{"d_expert": 448, "activation": "squared_relu", "routed_scale": 1.0, "balance_loss": 0.00209, "balance_bias": true, "lr_router": 0.00104}
Below are experts of layer 7 (counted from 0) of a mixture-of-experts language model. Rows are named router (the router's row for the expert), down (a neuron's output weights, with its number) and show model dimensions 128-255. Each number is 500 + 25 x the weight over its row's rms, rounded and kept within 0 to 999. Numbers have three digits each.
After each expert's rows: "raises" lists some tokens whose logits its average output raises strongly, later layers aside. This comes from a sample of Wikipedia text that the model never trained on.

# expert 11
router:511453508496487505524480511516509488519445502540475528554508497545504474501483493513488529443474498527499505510563493534499493526507513504507526468520514507491481516502494525473456493461471504512508482460475516496501476473493527458518476493522463564453442490528506506516514507527487513511510470525512537509513526510469542507513498538493472508524487496514517515479504479492473479500480
down0:490513501476475525480488528481545473484501478551510491502526470486496507519494495467512519503473474476476438525503521497490496439522503446485516505513515502502513504518545458517549458498522509465508519440487485514520533517486530492542500487508478488497489472523485543497500468493455428531506507521496502497454495520504499474541477513491487499526524526486456497445509465488518520501507
raises: ",", " of", ".", " |", " (", " and"

# expert 3
router:483490484479533527527502525486491511501493512517526519498497487461446505502505512502503503516516468498479471572509497514493510552468507497487515474528524498494518514539502508492484514468503540506508475454471529519462479517510533482495490436493438517469470511483486481540509491481506505453470502471576484522466506499487516497499517532471471497500562463477516512517505464493465501518522
down0:506464470516509481538533471511490562514500489512518466478508480491510502529474440494509464509494448524501489526523488545425468487508491487496462470495511495516486512473507512534468511505479490548480495531542509502512514493466525515498507514526507530532466541495553513522514510515497498511467518481509496529503522511467475517536500531502489469506523489513487505478491478502517534481527
raises: ",", ".", " and", "\n", " |", ".\n\n"

# expert 6
router:455513505470507564460529506505484499536469500494522506490511482514465499513520519507533539488514483536480499501490482513492486527485493530508491466519502479547485506507486533446486512425505470495532465473474540527508473489475504479503482523510488483513537520517514531505480498465509491514487512504547515510474538491474512522500525507495480522513555486439467525536447478495521521488495
down0:516551481506521545536508540473528496563537517523493503509521518499488548504498489528444487565482497497478493512487488473504492522463523488470447533494508488454479514461480539524507444451502491493531504447513501477452510476467506471493519512482489517480460511512458486512453472518576480514542506529520499486521507481511511463499490515500484501512473533481523491466504485476553522531517
raises: "0", "1", " |", "3", " to", " and"

# expert 12
router:474463453492523497512492520536514497536480499498495488459505532525480500504500483512470518466512490507470508551477509508465488506482490526516483447525488510472513497529500496513466465462474577445495491534477511504470478509507518469497488489472470488513508531474482477508499511534484495480506452502549522519537509527492511508495475505512503498528567485491532512511516489498442477531515
down0:485516516471484538559428512520529532540526517509476461529522484496525465499516522532493569474505442493483490496478493500483532522494483495458513494532516514466473479500481461493448529497451460478480524532514464504507479511542502499484494474491492464509488529480487498506451505492498526515488471493484470487458491511521532480515473510520486491483525488535489458501513516520540539420530
raises: " ", " and", " in", " a", " of", " the"

# expert 14
router:488476450487499520453483541456488501484498476512506515535522486499527537531537477509505548490522469490475527495456511513503486556491511529501499506550469518515524529492524467472527492456478539527532520447475515531508494498520530472477454514505518527478466558486522529515511502509483541518487515504540506471551538503470542510497533494468511507518549504487510532497493510526497496496484
down0:453462505440491484485495508502460441503483484494504534524480492479510499487450519502496445460502511499511470477482518494491533470497502536513536481491493470486527459473506505482466478466479518499479495517511519518476539482513543515550498476496492485485477496469431544516479460477511489503464452503502543503485480485512490498520471522483483475523524482468498561490494525495472490495484
raises: " ", " the", ",", " a", " and", " in"

# expert 8
router:483439459501536548466490514517496472499516488510493534496508504469492480506524508495536557501531492539434518543521480479499531535485503516518517497498503479501523500495495502505509490477497523472510535489488544461475484514462492527477478532477492496509460517495525475504462494512546484524526513497517494477512511480514522502462491539515508460524563439459487512497514468483480531531449
down0:477482504494503487497493474498494489478506498515494497491521478491512520512519476485551503483501475536478501481508478518494496496542496464508530511483541525515466490495499498485506501521522500473500451478490507539527550534521540513496487511478517521499501502491501503545520461550509499520486515509504506520514509491504517505523527547457503489562548497544485541503447507475557505496538
raises: "201", "200", "20", "3", "1", "15"

# expert 4
router:518508492476554516519541523497527471539482512496514504527537503468450479508463534500529518464559485501478503521526481513528535528479471501491490471533507465486514503526490520488471542443561532477487525499528557532482456512462517483515444500515495528510497522533518473540508530459500526489494490533518500500545523513416516537504483530481479508501537503494507537490515498511465514488495
down0:484507496510508524497520502452473493515501497490526507509479475506526516506468447494514463477468480453521484517514464495501473513452506459489520520531483549489510514497464523515475475491499499531446529491486460471506524508525500482514490509506488498537516501492456513522509521502483534446486518517517475509542491523544500525481483451492555518519457481500542504510498482480477501449470
raises: ".", ",", " (", " and", "\n", " in"

# expert 2
router:492459531445538564466508485477514461528494457479462543500541491510515464496481505494485512467518496509444458532506483492517530538504485474511502495528473488504519509489497530515502484474536491462491504501515523495504485517491549492505431492505483535490508514487492481488537486498510502542461479520535498526523546464497493501524529525496510506512559489458480537521514514564476513468510
down0:475468508489496531444481525484486531521547507496489471487490496505544506505515509512481514501539505477489514532533458499487523544524535524446489468479532470481496488491511495489490439504476505552505500507480499505467519505530489536502540493519482485494541466524489559485474475480554479522549518488485479519515475528475489505483535503488529483502525497470499493509504477505508461484501
raises: ",", " and", " in", ".", " (", " |"

# expert 13
router:526526483513526519487485530523528522537482523491493522507518469485517475495528458568491563461497481521477525482530529521554513504486492513516465507527480482468531526517520512457489507460477496492480499498531550530486485538525522502475490499529454529477467502504525505537505550469544456525447485477485528511484545448508511487491484537549467501521544487522560493519503489520516459477480
down0:484476495523451473501537500538513537471494522518485487518482515557550492502537531511483506495488479494498476476494534495543469463513477478511515489521468488454524483503543464502525492457511528518484481475509474469453498489492518520459520492465471495495519533464507505519538516510507495514464471501524498490544496527515501491492476529500469464499490528515460444525517504492505511506497
raises: ",", " and", " in", " (", ".", " at"

# expert 5
router:477519495505478556482497496505494490529502493455459494483528524506477428480475483531488518482502538520492500499502513481495518526473531518462512501510502521506509497522527504513445484434518506499572494462509550506489498545519531539495483456519502544460514498488538526538500503512524515487491516506529548538501501517513497511497522504475488499467520485460484554501509516470497456537496
down0:490511505506525532509484472505482522490507539491511495479517508502516523469555503463497432451538458486455551477507506525514530488426530478469452540461486462489506490507523490495492516456541505517517490449480537535548515507500475555505460507514485521508518486489517530465489515510477536493490468515510455474478539523501519530476490502508503471519509497491496480500497459475529500478498
raises: " ", " |\n", " |", " and"

# expert 9
router:503499484490505525504500556504496541467485491458468477534521493475498508489516474504522517473491498506481528518499471501492531557514506540519531497555489464486518517524521465515473525479521511517556499477493520536507513470512521520471498494476473545505531495530523508525479494503530513489523526503573516493474554497484511510491500486491537485556584533493499517486520494488506477521496
down0:474470501520494497465498507555539478521462525517505511475477488474517508485487538467477493540502473562516474494487527531526494523495520466474577480499502476503508485488519469471537492574449511493527503481528509541476517500490499497506489505530480521490470500486519488513496522459497465475511457501551496472505456498524501469549502520480512510518488485470494531498503469527503487510502
raises: ",", " and", " ", " (", " in", " of"

# expert 7
router:497471450484520511474503514528482469482510507488472526505502460536491524513483489525529531519518507497458544533523519535499478544481527527524525525554527481486514525503536521509474469441495513520478493515477542517454515511477530531477452485504468504471457487502531527522496511501485497477458549493556475499504496459499483503485529466526530495523557484476477502513482484458524489508493
down0:517514505505532478549449485525519524496468517561451471470488464528482468512457501458486516536521491502472517531502497537502501475506494515524480449470478478489506520535504500480541496481505501492496454508487480480501496487522512548453488477510505468534472482473511491520506468477504508536539529519488502510466454495509470495472521506563470519530478485525531505481486454559564509501531
raises: " the", " ", " a", ",", " in", " \""

# expert 15
router:448504495464518502510522520510482462475505522487501512530537508517526496513504495478524492494491474521446497492482480551516498504518501519455547510569502454473472510559487545459470488499483544482562503480512548526491439531482508509484492536487452514486441527508493522508498496515532514516515490505528474514462537481488517514519475507515501507508483526544502505518478518491488522498471
down0:484526514497495491516468486501530513530481488516489519528515543454481534459487527512470468476444488456492518509451459549541484504535525478541539495473494505508517507531506482520484480511526462518513538511534448443474526492502476495502494480498551527513466506499485542536520479509450486543497499512514494479551515488494499467503532488511492473525525488447507506515463496479482465495496
raises: ",", " (", " and", ".", "\n", "-"

# expert 10
router:491531497484547499492506526476528477494495522498490529486551512476507506486501489550488511487499526585461512526520528486522514529522512497471509491522517504485500524493485528508523532477511520529532551506517498510505457544481482501475452503485493513476477502472516446517478494507543504492455463504595481537523527505518553527469470498473471480488562516516459479513499435488499502496489
down0:485522466504485481496470486480491528480504518499534531456540488486553515487509547490492486507457468533496470543468535516503509480469466488487510490443536508492515526468511528452493472509508587523476498463496502492536490478520459515477501508497496511465523495516488497507537490491491466473491510517501542468522510502576447514512551531493520513528522493493495500496525493473474549507504
raises: " and", ",", " in", ".", " (", " "

# expert 1
router:524483496470473498490515534510478500488492486492478572508507494462521516494502527537473512492501518519448538537480453512518473535486508511490535492544556524490498524512499524475485526441486471476512488483542524461484491480506521490433473513481474529504480497511528504530509491525516487545509517510488532503498514478452540510476503535477491529521557540468474550523479471470511522520436
down0:485487524497466476480523502521509528466489508495488481534521513520452497537543484502477481490507502502523512461549523514535512481504514554496523519485500459468487488509515522491453503517481496477519461550499549491425476501514493478513486543480471531474543501475544534492522502524511531483538467490506516490471486525496488492497505503475491477494440511482508486488511499514488488489525
raises: " The", " In", " For", " It", " \"", " However"

# expert 0
router:512507496513500526512507534482512516525491529477456569517515469499527462502533495489517511436524485511506483510484492510469497532488503503508516503524511519497494492537535496527447507494528551506508524508477498515464492514509467444499488514547503529470510457475503504513488489498527498494495486523529527473500528486428512555492501517505489488525569476503524504486531482503510524487526
down0:478508503498436434444469528468493489512488478459555529502503506473525520455495498503490506488501499499454509497495530473447488516504478485534489491513497482520461482523473519503491439525484468522496461500511475514518511474504461482511528506504513508466506516493493483534494489524525493498466513472476512511487488493490511456495509487526516486491523493482489459483527504554559486501480
raises: " ", " and", " of", " |", " in", ","